Experts of a small language model.
Size: 9 layers, vocabulary 15184, 9.44M parameters.
Experts: 80 experts in each of 8 layers, 32 SwiGLU neurons an expert, 6 picks a token, a sigmoid router.
Training: a variant of Adam for the experts, 234M tokens.
Below are experts of layer 6 (counted from 0) of a mixture-of-experts language model. Rows are named router (the router's row for the expert), down (a neuron's output weights, with its number) and show model dimensions 0-95. Each number is 128 + 24 x the weight over its row's rms, rounded and kept within 0 to 255. Numbers have three digits each.
Before each expert's rows: "comes before" lists some tokens at least twice as common just after its tokens as in all text. This comes from a sample of Wikipedia text that the model never trained on. Tokens count by the router's weight.

# expert 28
comes before: "1", "2", "\n\n", "0", "3", "4"
router:053109092123102135139119129116153154093104152130118141133157155134144105121120120125140145158093128119140135160163124130131181144133135084124099106113111135160151110108144114119156059094123101111125130138148165095144107109110178114116119109124121137070153142155110110113151119115163130082
down0:161146169105101141146142144144160163123123116097120094089105147166108114105087116133123121092146157097117118149119118161135146107113103108085116130128095115134120096155119126157127129110100113139127106129092112149143095191131133130129148148139141188193157105118089128080132122129139161122
down1:126153137126158098143128154164121115087121128192133116151155173116156104136114135162136125189145120154128124146179165139080120127145098123099134135129118099114118141115143154130137124100116150113138186142141134121069105172152156146140109129118165153156105147107136138128136104078104142124
down2:134123132137135179107112114123137083117166166119145187110150130105152089098158150130125133161114111103129130120160103098120111114144167135134131164122108139102074121176126111146141115090126115142140150133183133128130168157101124117133147112169095124135155133166152101110113159176136138093
down3:135127114106131122111164091082125168156108100065128102118134110115087140140139116114155140127077093129155137145133113159090127133104122122167163083123138135144158167147099156109185115111139150129144127161185146130147115126115136072108141139103125138150147146136135135097139112139148134164
down4:119136137116141128143069093130080116128152147156049143130123138135122106119143133140166167121137094144149135094124125125098168117108115120118134148121138124127094124102128154087099103158090125141126099167111142128054153128132120127146153126128165129121119159088119124153157134109114121070
down5:124130142082121105137120117150145099172131109138149166164186123089142144136123074146115155140117134121139127091107141097139105161096154112117141148143186166136112165118135104116102105145135141130110141099206128131120119104145121100147120104158134150140170119124124134145134158105113176118
down6:119121156123158086140153097116108122159135105145119122131086148131110074125106106113148140106162108089148143096087180124115097138156112140126100125168102112117139115129141167081124138104102168108099104112093101139126085119122124107162092100154118131111145120088163129105159097130130156149
down7:120088104126123139099096129127099115105132134149161125125118121142120177108120136133168126118143125149133128142180115152139128092113106114142097149149135138143123185128141156148138144124089102139157116097027114102105146199141137133108108147122118118112147112161164123149111144115161119113
down8:174111104139137124151153160129111082128142154091158142130135161095149134140119132097153105149124125155058114132098141146179091108153127104105150101096154112149133114141158159147137135155098136093164116121108115126102127182112132145111122133153101144143168121168097169125129111164127120140
down9:183097129139127115125123112118094154107119111099150092107149143190106137172100132118121183154119104136125134124127160174103144107133113119115119128140132102081114123118142179139140133148139109122122103145166128145136084142144129127109075151128152165155118125142132138142125158199135089114
down10:141112134123125108112126138109111144150127093126120102126153132124147101103127098118112097172141188146112162146118122114136146057093158120126150188115116150127148109089117147142142089142137122119096141213111141121087108124106133136121172104135145144100083150123111116106154134122102133125
down11:108113089136098097132127093163118104141103085094165121130146163124153138142125115158133156122142151133125148142158138140104160140135140182109165167175086121089133121126119131129110120129167147110139118142156143126113092099112106146121156132088177171165106138173083126102147134119118143144
down12:133116120129113128149116169104133156104118163105106149089131092121075160113084100145125085123125101124166118141132123137118130103157136130143117170166143108140068138175148134139141131121154167111165135151152145116130149108111076124118121109129149096095140128124085173145130110093102119084
down13:151103161101109134103118129149157121105138132118154148121121129097114147126145096060081158137101139165121134175148098134173144096183139103125149116140155150149131172083129148104149149133129126123122163146165150126121143139159123117158119143120126097125162126136146123129102101069176142129
down14:127112106151115116116120132125118175118151170129149151130125102150140208127143130120110133144089114126112104070073137138148126127152143096174162138113083123113105108115148084138136172106097181133144130128126138111145130131131182123156093118115121134133079122144118140112117137166143138153
down15:132118123072103120140140126183081132118145135127095176165112131173108110147141151153177122132131159097128122154090113173135175124097125112150126108135179161128122139134136107117124109157135108129133127095177110133111134103164108106141126135117150138142066163148124118089144111117126150119
down16:128155124085114125104137080182136130151130139119137129128144084145148150175102106125133127118126119166139110100125114118141131102166102159142161139134088127145109122140136145143108158134129162114094103117201093122124131193083158127144105084123102131116088145112166131155118131131140151109
down17:133173093158116117101163159138167152118147101132112090168137100131164136106131110113120112093141153098157123142127151116121104147139202134163112141134126157128142135110082127113130108206134148109149150123083085089111145131117139162149132126127103105127096143138146127117118118129164130146
down18:122124097100101132075132106129121161164128129095146130121123158111140186110148118123110157131145153132136116159218133107121140121131131131135162098120119131136148118143181141154119137154160123118115138143162132087097134165136084127149117127069102133107139137135141103144147082154114169124
down19:166155110112130140162129107087201086131142123111133149131147151111135095104151099135129126141120119110142129130183127112102137101119136151123127117168138140131084098128122100133121144136138134132125137173028134137109153122113130091149182136132143116108082116126136115129136149087114120139
down20:097145137127176108140147118119080110139146130171137156168124111149150102152084132130110124149103096134139102090092165127107078182142107115158136165191114145113134138098152130111137158116125128087138103128142127105126135102127127097166089115104148141140126147161147098133113166106132127105
down21:137121118107149129157127149134137147108100110135170113155117118158152117157129111149120123139131148136143176130154136110117149116148117110116134107173081093129062152159133152160122171134098128127136109133160164113137125056149152168155099156180124105106158118135153153133149090125128131090
down22:145123113129119148137110117170161134145157119105120165145171106107105146114112196111117116199186115126129085137185127114164119110123126088114129138139102098127161086117111146127112131103112128096127136114118134145124173141135137150123164110112114123149135151109113126077167112146154149125
down23:082099100172136114110087127133055127129138113091144110148143101162126155118137119126118107090105150150147110105108136121076115141092116145109123163142080127122129135112143142116106139115118149155148144130107111113143099118105128136146130117125189149177137163119056129089117130126132118146
down24:138163116169126101165153120088051155147141107108132148176148093117117151144112143147109132120123159110104171143091143152113119150148136155118122146129129144103130104132134169090131118152177138118124151121089075117125107090113113138113107143151131166102131098159114131102118134145099116166
down25:105176119163097127120119147160146163121137133105166129102147151147078122123098124149151116152130096103081137125121114164082138132106130098125133104129149133118116117153092132136120097140107167149141123106047121150137122132136147183114170153123114179174134102128117133112134134136146122163
down26:128163122129117114135150102144149164147124060169112103084137107109113115111129148058131143115140180113160102120112149144153138112104139114114099164163166140142123151146085138136122093120100125112159106146102116115116137143128141083104153161165109142150162131167100151123128120154143132107
down27:152122102101111144099116167119177147139120140127119138102123161137122134117123121107164129131145131122118083168127099134143133142157147148138118123085093149098119091152137128167149133133161146123167075086071098113113128074104141169145120158137150151114112161157115095118094098166130143124
down28:171118100123131122143091091114117130113100125116159137117122120073159114103116142149129130127069136156147117117101180152098100094103118103121126134126121166132101149140122147135144167117145142131146179127135129101134130220125148136154141136099144088108110138108159128126078141150099126131
down29:139127116116096119134135120107097107093139159122145148088139139109138140101171120103128134111140131115102083111121126129106144138140132114125164090129129109145144123114123099124116130087133101122099122112254103110073116181111133105156134119103121105131125150142118125162104141151118148115
down30:128125155131146157175152070106096127081122078146136113122136119137154116091143109133130148116088143100178126083121091128112154108121110107137128139129128108132140137105134165125098156073112137090147117093086097115126132152137153144112140121106147087168156104125094118092124162145115110140
down31:143180099078105120127136105142152096092151185109136114125114068122138149121136148127124129142152160113155137130130137141117128129135147122176156138111140107111131148183115113136147125164105145155150101130197134136124140119090129141097170106129153144105112088133101164078126116121128141162

# expert 23
comes before: "1", "2", "0", "3", "5", "4"
router:143112112129098158130173108099177143117132149137133136129114158138166080118111149122162161155097122120130103126175143154089142134156096087117129133103106123158155104126079115106158144098135153125139099148172108155122081098124156121128106116124122143110110152126183106124167163139149136110
down0:126127167111114184149141158142131161139138084086086128081123114094097077126118118132107120117152157144136101145128086152119142117106131102082122124121106086112106091118086106127132124135102138107112090115124145142141081112132115135127175123156117176148126120147094152095096119126161132111
down1:141122103114126087130131134152126106129134143165194106171145111095169174112126122122118132140102111104110131142177141138088143106144082123125128125114111118139161143137108190095135127112139122128170113154129131125080093156149120129132100103114118149165127103116146100158150168071130110130
down2:133174124105153111143123156090149085158133143128133153096097115095159089100156128148112140166105126095110146155105141138091143111146123145133134187132090179123105085132163148091115144124130131181160131151163107112099119145108117095153145111170104100119131128132126143099140131143121149114
down3:087143102109127095127115116117200164148132145136103102130123140160131068151149085110110122091093140134157132194108156134125142128090134150161152113127154145128116142132144148088184125131118149136119106143162120131135129155155101108105130101144138119081104095113136115103132111125151139159
down4:104119108144101111143120133132116130137100140128110099130143136131135145091179155141150130144128137101163162097165107133131134105100130131171130131122147155138109181152121152124135105130125148200127104180138134137082174103128145161185129154123153142144086095096134140172149115095150137126
down5:150120140085115117142107131132109124161110128106120137171163086117118144102146113171120141120116133145111145134070112106138072109116116105112125125172167192125115150158148153148104160157138161113143110125164106117133145090141129158162117115107150106137137118160149133132119141102064151159
down6:134137136093129100178172088116121145137106122105113140128083174133118101134110136133120148107119102133133144097099136102153117180153105145119096121182117089133100155143116135128112156127106145140127122130111117171121116057076115136176105124132125116120116168104141075130152102129125140145
down7:138112113135123142122142110087121115117162135109125148109124115110095164145125119148151107118139118158149139152169113122091115119126100189097105156142125146123130169108154110091135143134095139096126107068070110097116135194163139118171098116148124107140141157135108151130136095082151140122
down8:110169093124121142111115127164116151156124158119131169107151168133133146172067100127110095132115118137112122132119142128162095140150104167122156106126145130111138150097128144119145123156080146099150128126108111104120092177111146142147164133177084132111136138096087114139104091130088109095
down9:140118129134113151160135130094132118148119148086140135136155101131102166087133125167118139129123118159146120109153127186115095076089110114095108160080127163087128102114124114158113124094142118114133122135153124125144061142114153173123124127160123115133116102140097133159094094172124090118
down10:139156123147165049153078134108124149109158143103124158107143095129140118117107135141123071136139145127129129118125108096121134130132092132087150173076156143163141150109105174151087108112123116116128156151104137128159102116091118126133193123133157147135122118127153129115136098160136115146
down11:144127150131122127136136132112119122154174113118150096134088103151151108130085149154144141119163152144120166125143113111126148136176139149107169136158144118159113130147135132117131119101136173148111135157159099131145091021160137132121138098084116146145110136138081094112146112127111130140
down12:111085129119124120098083162136153153109151143136089152101121102114067113107103151149110140150116141156143111112090149117101107106117093124151112166145165122095082119137141156125113114118144161130106089108135142111111109090103128151102124091150159112145191099121099156098121129096121130132
down13:121137151102092136074115078128166124075124139189138094104141133130099136100123116108131130109143126149121157142134115130122150104146093151092124138077160146146140116139143117108126134111148123155106147120091137108141163214144147149123097134108164158129136139107134121105086116102151130141
down14:163138092134118137120112148144139146123145174119171140113143105119145187114133112095117124118112085134117112081100139147133120109147143125151178130104090112138118127133121118144145180151104170111127132102123113134150144183141175109171130148104105126154086113127073120129128117189138133119
down15:119112134129148159151150109173111128123139168114090112143139146147146129111084167135167119108093195119121121145088158156133151120109117121149122113111159095126133138086163104151096140134167117150140133155175159160150114146153133079114180138139114165133125136161108136128133131094103145142
down16:126150122109121129120137065147109138121114165160143093126117072113114122105110135142150129111137096103156105146090114115139132106181078110146143109125111127145144124135191113147138126128106133142127103131191058109124139134117160137128173124139139112145094155122170114164113157117112135110
down17:129122146167093135137155094177122151097153095101142100128141101143162107109126170068121119119140132093163107105138142095071132149092165129168134134129134123123118129138115118136137087182143130124138170121107179108091159171112123138133134175152111121129095121104149115125121129142127126126
down18:124116135112104107112112138104126127148106129134123083129148109142135135138117114138135158137154119106109108152184150168120131138141156116156127097124108111121130119182148144092128127141136131112079128119207106133070130179115095126152149185098139097105140134165112127186100121135111105127
down19:144093126117105151178126106105168131103186147087168120114167176140127136161175112131131141145121124139161150123102129142099108109146151178145114107120145156110098136145115130128166130139150158129130120131063143113107153097151127125138174123156152131114117131178110112105123132088130105133
down20:085124133085125130127138116135065134095116138130112094089137124138178133141095132117129142152122073087147106101130145116107115130147150155119139150181111142140093119145146140116098140116193128123117102106163146118154174078162126110152101141133099111116148102135140103123103111104129165116
down21:156125118139179111149116157113146077113097094120130134168141129133169083139139124140131117184123116146136135128139131086119102115141114126105118119135097105174127136169129147157111162149120122121167143148167105130114066075110092155134109134155110106090164152128162126120131115106144160140
down22:120101097168114138123128135144132124129143122161135142158147088153129133097129142101135089157171101131127120143134116139118120100147168176126124119129124136122212131174107165115138141086107149142164136148080122094111127127102158153150133137100076135108145160115152093095142118120160157143
down23:132117137208114110120119117121057119124126146123117160117099116132115134105163110126132122076130131137140097087141140159096130152104160131107108151166073134110127094142135127095109148140140151166172147143102154134129116083143143118136118112147136145120106161135105116162129169102111151168
down24:144150104144138107133129117114095198149149108128126143152145098141125191159106161136098117092093176113130167113121144141110093139155114145112087162141131163144089115115143120141120125154144117159146126091102102140129127073168131122135123112149131136098143149158145146179123110137124115165
down25:160172140137106120131153179167107133145163152124154139105147127111107145138108113164144132147130100087087128131155128177103131081133122129126137122127134097092107154150142110104116115153124137174111118139077107178107132145119146154144169082152122155159126076155114138117151144142138107157
down26:136161176116132142105157121120190163097136117126105127135099116142141136092092164120146158118127107126158105121151139173169144085134146120127133146135150144128118118098082122149141121093124131118176148104100134153091158177130143107092124171131096130124146137091093174101137131150144136116
down27:102142149130142131104152154142186127119133101138135160107130145128117168142151118127153109135113125111156090137062108091099112133141149093142130122095124114117133142135177100144168126091138161126111111118065116061095154139124123173101106138148131145149131142139129097127144125186125141130
down28:161054089107147107137102133124111168153123111152148130136091122117098175142141092145115114124104130202171092131130128128112084131098100145121125121129093151133129131129101126141147133134138148128133120125122124168184134163135115149116091140081125150133153135134152125125083154138098095131
down29:147142144156128113121150138129106093140127180116159137118166140121105118143154152114162125115122129075097164132149126169147149137135122117108123120125111132146134148157133132100109174134151118142121154093193148115103130147138109076131058146155114116125116123192118084106129150123083116128
down30:146084130135098138129144120142126127127147066109153106127164155144102196117159091091107114122127084140159165090096140150142105118144128115128106146110105065108141133082147125146117133137141147115101134130145086114100145104121149133114137133110117102073150099122096114110101152160133122124
down31:153156107118140150145148115143088140148160131105158109148120120142133151139128130120115108153175148138142153145124136121096117144144121133164103126142080104146116143123071160139152126172138106117114163122217137187107117128082123140106143111149161128088091140120146139121149104144138126167

# expert 36
comes before: "1", "–", "2", ", ", " ", "- "
router:069119136158099132154155124081174125111099156115132161135182161162155123161179114125090150130108113115110131138142102135131145107146086108123104106101122125155151139150096163107151120121132142138125118149149147126176133110114156114104120101079114151122110141117155106138181150118106105113
down0:136117082146119111129130155141147163133125092092141117096107142147146083125120133135113144130119134101146092132146110123135120129131130143113137152112115124089096095106073138149141160128111135131117135121037145110157104234154138121126165123140143134147131126127126136092111123125127148098
down1:143137113110127114109111131162111100122098133152110110153134086129190148106088152131194122154132084088131123120142178135105118131168102144100134126131128112146103155135170112127128113121092147118150140109173119105107112092142166111141157092160174108139136135104124149143156123100105154097
down2:139092130074136084111133104171117124118151127148130094113107149127163112109168146151116128160184153125098156158122128132106116104148120135141107166164120119144084130110128100144109148161124118144160158147205099136119149134128165180120111113135138119126138154154111104127146127127092134165
down3:120101112127120097112140146130158198130147113101117109106114114109139139118122111090091106142096147140139124159096164130118140115118092188145151092101124159132134155134141178109155111152124123090140064102185110154137119139135126117136166098113146135145153124116121131146153094158151121159
down4:134122137145124150125089110108083123125123146166090138144124155145109107116136141117136123108131119123133132102161124142098141146089134171129151145128103153146160123085118152106109121142099166111096112167079109125081120099117155120196117167112132138124087165104111120159160105091088124091
down5:152069143130135094146095135133101084163132126160135128162140145084143118100112126131097139152166108145160097100132148129106075123117141104137175120165123152160141145137125146158127111186147154123102187129152105163106136139110121151147128113132147110102183151143145144121109126110133117119
down6:155129188106123126117133125135093162145117109146096117122113151168142125161113133102122139109175125112143168091071135092106095172123131148159112098135131108124105182153124138116128097117107153093118120120101135189125138091118160094141083082137116144113121125136130124120151099155128121123
down7:138083095116134145117129105125124115142130161129125124105122138103109138118119149152168111138109118140132123114159124151121128123135115117138115150135124153150112140134142116120153142117127129151121114079002121102146149228154136130127129167148152147146145128121137120118102122114164149144
down8:179127111111105121114134140175107120131102152080171148126151198113104114124131131142141115137135134130106109143100112139103143134099130130131144118091171119124090129122125104138130109178147156126150126092129110147141093180139054172130129109143131184121134129115125120117151087156123140147
down9:115079145134093122131144120121139143134098137098120107124103122130084177130150074163133136176106091151171085130145119145139141102103146115104092130155136141121155104117122124133145163125109152129147102151128116133143072162172116142138105131172165139115109136144110188136120145168145103122
down10:148137173112151107136123147104136104124142086100158144107142132127109083128156120125113083140154173120133115134145139130121117116123172111128136153122135145094141129090109173129089141146092117144094135144078133137116107084102139085140195154104161089134090127091146105150109130092140114125
down11:131156077122103128102107116091139123126120146125121112146129157132174125129113104134139149120132161133127171125096097097138132124116118154123141110127109117106098119133137124087126174136139138140117125126155148126127088026145166170133178105086145154150106110095117131084154106139096127124
down12:121099106139150132105117159137079153138177117110136139132147142121054123117106132136111107149127143131166093139100106118072126164162144123179116150177145189126113128144119128106144129143158125126122157133122129103123101142145108099104144119150159113102114134088109136141100128093116149078
down13:133108136110130142128116138099176175092117138174123109107121154108094113114113114107140145172112115149156115121150118105163144104139105110150135168169166097121105167116112140109117162123127117136125107138125134138185146233119139156116106119123136088143127135126146097148127115104126129120
down14:155112098151131133088122122127133141120178155125125124117116151138135132143118161146112143150134119154122135108148102175157108097124126153135143164124123066106105106120121110118103154077114163125124110132104140115139105217154160128129118120108149150132075148099123120105175110163115174130
down15:161091109105081122119143078145111112109171173105125177118126127124113102108117141091157168133104140115107102154100113123096146145113127109116111135113149126153136162168149112128108119118113119125150103088164128165114111115186127117163164122110155153161116113162112129085113123119118176128
down16:146141134093104133095141097116145100082055144124110103144109106109110124123134131132129136173128148123165109099098129113095142136145142120105126146086119082085085136145136090154149143158131135153099106134192102151121132107113121108107107110153160109117082130124160181131118134118122130124
down17:159126155137112107145181136175136117104155122166127094188145076126122103116137134108137100132097125127149107102110147091104102119124164117134136109137144117153157115160123126125101176179136143155129124138094124114156092111116099161126152148117142112167108130152107121084149144148147105178
down18:112104129153104137122131136101090136142123130100094121104165146156164154138158106107104111134113129126103126139188137152086160140112136134155139126155145108126081127148122133125137144159129123121096142109214130094104167165107102090103169127121130091104099136158145117180122123138142133141
down19:135111123134131137155109115104236122153130107113142105129162185135126131116139114125135126145127142146152138110141129148090149116139120151116161114141120134133126126122127119117138168128153147151141116195051128140124130095124122121133175140134134108099085131150118098120140140070135112160
down20:112112092114143108159091108103082112124103106137116140091144120116139085173106152133133115142103079102142099118099121100103128119170103114105129180151137154156136107123104129104105147136188139112094102098141113127148129075138155093149132109141138127127125112118192121123142138087128140108
down21:135127137113151137160142165127143083110120146108154126160125145142143093142116131118102086156173127108123133118130128111105110151142092130112184153178099131115112141113140171148113154112167171079152118134175153105121115092125130174138096151136163100087145161129148096109127109140127131098
down22:148120094161099159107121171167162154097119091111152110139177143105132140116086132105160133164148129123099094131173149130122092149149116124152130130145171166129148087123110125148161110115094135151117137151087119150126167130108152161163185130130119154105142145103146102111142112132114141134
down23:099137124205128112133135090120070108166120098114112121107143097127111156129123133148136113102133100141132153113128156127072085138094129121133122124129119082130150121096155136093176117105103136165106101146127136098134129090157129139159087134144104162128130117102131079093128153124147130161
down24:139144158186143116139150063093105139148121117107168097124113132108106111147106114124091107127099167132143148119152111145124133125099114124155078150180122161106088120129101132101129134112172097139113140125113110160148114084134113131110126127176154155142169115128159108121095142137088106140
down25:126141126170123150059114172121146149104105160144112120106133125084123109151093133150102103141112122140105137131160138160106133093148100100153120137167151134111099119168189075104127104126130157136120168133074148140135163128117151134095145131136124122152105149155137121108132113170110137156
down26:121125113120107133114125143122159157127148100130065128060112118128134121129137077099154131112141143119166140124144129148124144098138108144152100166124150093136112117134125165155108115112134086143168135150089204121109140145147155095115160124155112124128153105140088185131122126091119103112
down27:156099110089102129093154179132141134101152100127131170124140159136121147126150121094170105138098138116155103144119099144122123104157113123122116148088122106114127157148144130132149146076141149144136094102111095098100154148101151126142047153179158118133106140123119124112127119172107157135
down28:154123145073144082147111136137136102164103119142118110129089109106181116121137146125129103116110142179125127127106153183126076142118128164143139125142096112153089179096103121135113160134113138160164119139125075120166120131131131089110134127123146121110158172091132134154095102150122130130
down29:155141129114133122136108105126148114141136149168162121095133139140143119135164134122089133117129133085105118143134145144147123143148127124132138123150095078145142116121122109137095134105163116129113101094230128144070132164117160076137118128093083121130130107173144097109087138156116139140
down30:157112117119152148163170156119085128095134090155116121143115111153142114079150118139101160147172095120157103135135158136126148096180133106134118108091111106135142120097142141123107102126148119142111121132101079121115124141141165116090137097123116102126129075151076128109121147193137127150
down31:162153126107099167098132103143087083102146125140142124159173094109132170101165158135121149140147132116134140110084141099077103146134127119135141154133138123140111130162115145125138178135108162164133149136198108102109162140108141126142180101121156128104106130131126128119102116100128164148

# expert 0
comes before: " | ", ".", " |", "–", ")", ", "
router:104096107147112145134110153097190164101106144115109145134128156139107143129151137131131115085081127121112144128158104131113162137151130076154102117117142133172175120159125149124155127113126095142117105147155126105185125106150142161114112108098112137085127161135159095141187116120135164136
down0:139086142101147128116157129153125155136113060109141130102088161101141068155125117132119142114120146113132093131116128125160156103137148144085128148126063103107090128084094093133103123140108123135124106125143119146069081144142094111111092149113119122137136106155152135105126107137101141116
down1:107116171131118101137154166144135076192092152124135106148115110106157125121076170141161144157142134133139123119134095168111111130108088128141162113169125116138108130120141134134125118155139117132147146133150110139079083114136156107147151112131194148150121106096157141134132143093146095108
down2:104129124120137126139123137157165132157166104132120122104123098151163110119143089191137119127145097127099127167114099112096135100121112111146140165110132129126081133133118111149128158155162159138185104123183122145124187112118149172108156100161119104132180147158141158125104133115137131134
down3:123152114111106132149125154075159157132152139130132087157145113117103164111121115108111088129150155142135172104115162157102149092135100123151147101130137187128106134135131154098158177131147090115139145131162093120117121132121127080131143108115159120150129085178113135095113150177135149139
down4:107118116163110131132147101140106137101147136119126158089150147158128117110114153133164129147143120154166141084126148139106176127096092114108167112153111132127128163088130112125111127147071101191139107146136129115071142113125137146214138149149160134126143142098126119134127131139153128101
down5:118125121118143102145128117107108125141141110135140150161144102169129123120130168139139110134130115153171160107094148135123111153147118101129127128137120140151153152143148092119103139153152160115126127119223109121068139101085090116142134070143125118085166122103151145099121131086139088119
down6:154148140118155137141174106115092119117130122136134153125104146141142100135103093107122117093144149130137181123061139093133111149142112159104115115146107070080090145147136117081122124085081146139145126098098133180102118094106146080145124099113154135150126157132142123121139113142118136120
down7:106105115138116120134126133153113127148148160163136135110135135137134140118131127132166096145124109131133116158148126125122092105140091148140135136114133153159132163104134112120107090116125141128124107098025105120106144216169171118103154130148121087159150136151089145136109149121128154148
down8:136169133150096116124092157166155109115114123126152164109143152139136132110132131139126126119116124130129127109115140112194077144148105121157153108110170086094120148118094135147118135098136138137162119076103128122104131214096120130134117084163113119098108123131120105173134112124120119087
down9:135133115146109123133148113104113134130091130115131102131130115137133149143142156105159178171101124135187153120134123142130117083115115115113067131149134126079129089100139107138130124072133134144180102152162134112171114167136111108129113161174090145152125115138152165121134128186130104115
down10:130126101086142141110115145096091068120116098101154097123140099159142097106132114137146088157145157135149128132096144097145134109122119165135132170116132153126124096117128129129083104153179117124119141187115155119098106071121108118148130157121154079149146151138154163136142108116162119134
down11:140125102169127153150136123131115125152121117131173087169137149098184114123140146129150106096124143107148184113157155128077103098119140132160143111159158059150101161094121103136109150108145108090126148167100137125148102157130128142119171106141130152147106119099112136146146142149122117143
down12:118093107156122129106105162171099159141161148104113087118107111132130121126104122152130134150116167151181147124097127120134112143128101105151125124131109119106106150094128128111129102103129119136138142117167141102083163097143079154101085079160197116108135140141076148114112136125153112114
down13:135107134105141094142132114115163149118126136133111086144147130107119100081142130128131145157135108163138127176116156113139142118152109114143133156109148125160152148166099135142181135131155110110062102127131118140124195220163156139143104140095114156123138109141127124140115141109147121145
down14:137106094161099137086136130156149161083134150129131154118119128128103148139109116143134137141081109152106102089153143160139128136152108112161129106141084103112145140146120126110120158115102151130170119103093126107113151213153173121136114147084119134165096125139108164107147136118113162148
down15:131062085112116088148172141133100142141132130096125120128129122164101135139130131111173162092133130123070147075109151140106211139116121107109140155113173171148134119099145099143121138144120092124148112122123114148175133111132165112141138134127106148136137130149125172131110131120132117145
down16:143108134080119155109118128121106101147093190115141092121148090110147128119145116117099111121122166158106142085126133143119137085124091135134143116122092086127127131141128102178158150127105111115099119115204072116116145113129145118157141126149136122137116138099140074118138108108173147132
down17:136114131142091115144180110125164154088140067132142102172125115135133116123101139125122096096125109128132097137131184114088099147136163111165152137147128134155144143158082153098131076176164115140131147123087084118114142168123119132134153147130144129136094152123142103096104142124135142114
down18:132132108108132153099130137143146174124147129157107137105149137146125149130147132119156121129080145121125130122135156132151161128129167104158152133178135120143120130123187110131109119167142124108113118103188108103084104201155087159140159108121074110131108147131101108132143149113142123179
down19:165110071131106167146162111114147119148127132112125153153146175110109099132116096118122145135113130151171135098140112115114129099125148157143102111134109148133110109160092143119133140103163135163161138132054118119098167101137133137136143158155190131135112107149136105085151136109178114135
down20:122138126138120101152104147124107135097104108153082112104102132096100120150159165145073095174083097138111136135130124133097119117188161127126138174147121149134135102144141122165118108126157104121127182148101123114094129120134132122119120122139124150144101140159177099139106113079139177141
down21:107113144092145091171123132144172138128076096163114178102142135159162115089127152134139147146107117141137146097137142109123103152132121130144127152153082109145167153109119122143108164138117117133140130143181119129113044101094133166139119124153145119102160138110103139137138115112109155103
down22:096081126151113170081130125145190158104140111094140127128144106155133119108094130047120128145193120093151126128177138159131130137125143108161160155137152147130133138142130151097123103149114123156110112143124120126103119128141114165176170103111153110113141147117113097132127133151142125127
down23:104100110166130094147167100131126125138125103080134126118116089187136122171168147119099141104083155139123118099154158130117115133077145130153097130153129115117142137140147121113090143107125133168121158116149139106091090098101081119096116145159136153135161135094089143118128137111153134162
down24:157164085168132110140157120101074145124136137114122126137135132099138124148141127182140148120088155114094159121086125133139166150131121183126088150118139111105083107150116119099131129118178170161157155091111093149136116092132135108108113094128165129169134117140145082117134134132128136125
down25:122130127156108184107102161161121102168118123131112189099160099118105138126099148142144150091175113088119118096146137155112148133120110123137163162128158171093091142149103134135146138130125133126108128151074125152110092130127143124141119099157148130117140096129104123113112159194145112139
down26:111147143111144120134162129156184157149169074150118155117110163118103129108102158093145173091137141129135109130138144151130133123148182117092144159105157139138147127089125115113142081126138113134117125112102154132114155183162145092127111130151126145147135107144088159158177122115127140164
down27:126127130095129104074142143126160171136132100137162168121160135131115139120141125132124081111113134135083157185059121110124117144167115125137110115066081136125142125126154102144120131080125174115124089093069111126159160150151141127136134131156124129136103129127134131141141145138099125122
down28:141114137130122112129091131156153109139123150132131129128137124118110129141145119177139108123071140188127133156125169100063103137095136131120122146131153134113159127155097179143124126128141120127156106137089127134176101186169154132126186136114144119129116101109154152131091121094104091102
down29:124158087128125141094144137099145116148151179135166119084142096130146130113124144104085093123108108089102153104107125137154162154155147144111159122122162122124120113118158117149129157150156128103102114114246109110105120118109133119115095143115108116126099126161129131126122116124121127141
down30:122133125150113131158130089122153134092125111107155090143108137145163065131121099113095122154117152121145135113130138146106080128173119108126120100138124119083140148080102151116141127114128131112121159129105097118108143126107153160157112119140150097137158082099092123132137074203119130094
down31:157172112102090167124135152147090125136166169085130102135101095124178137136169137142124112128142120135175102161091143146092114127158143130165153160126123144140123152191138099150106137142123148165121097132192122108107110118127104135095139121110140115122118166146127119143145150154136129142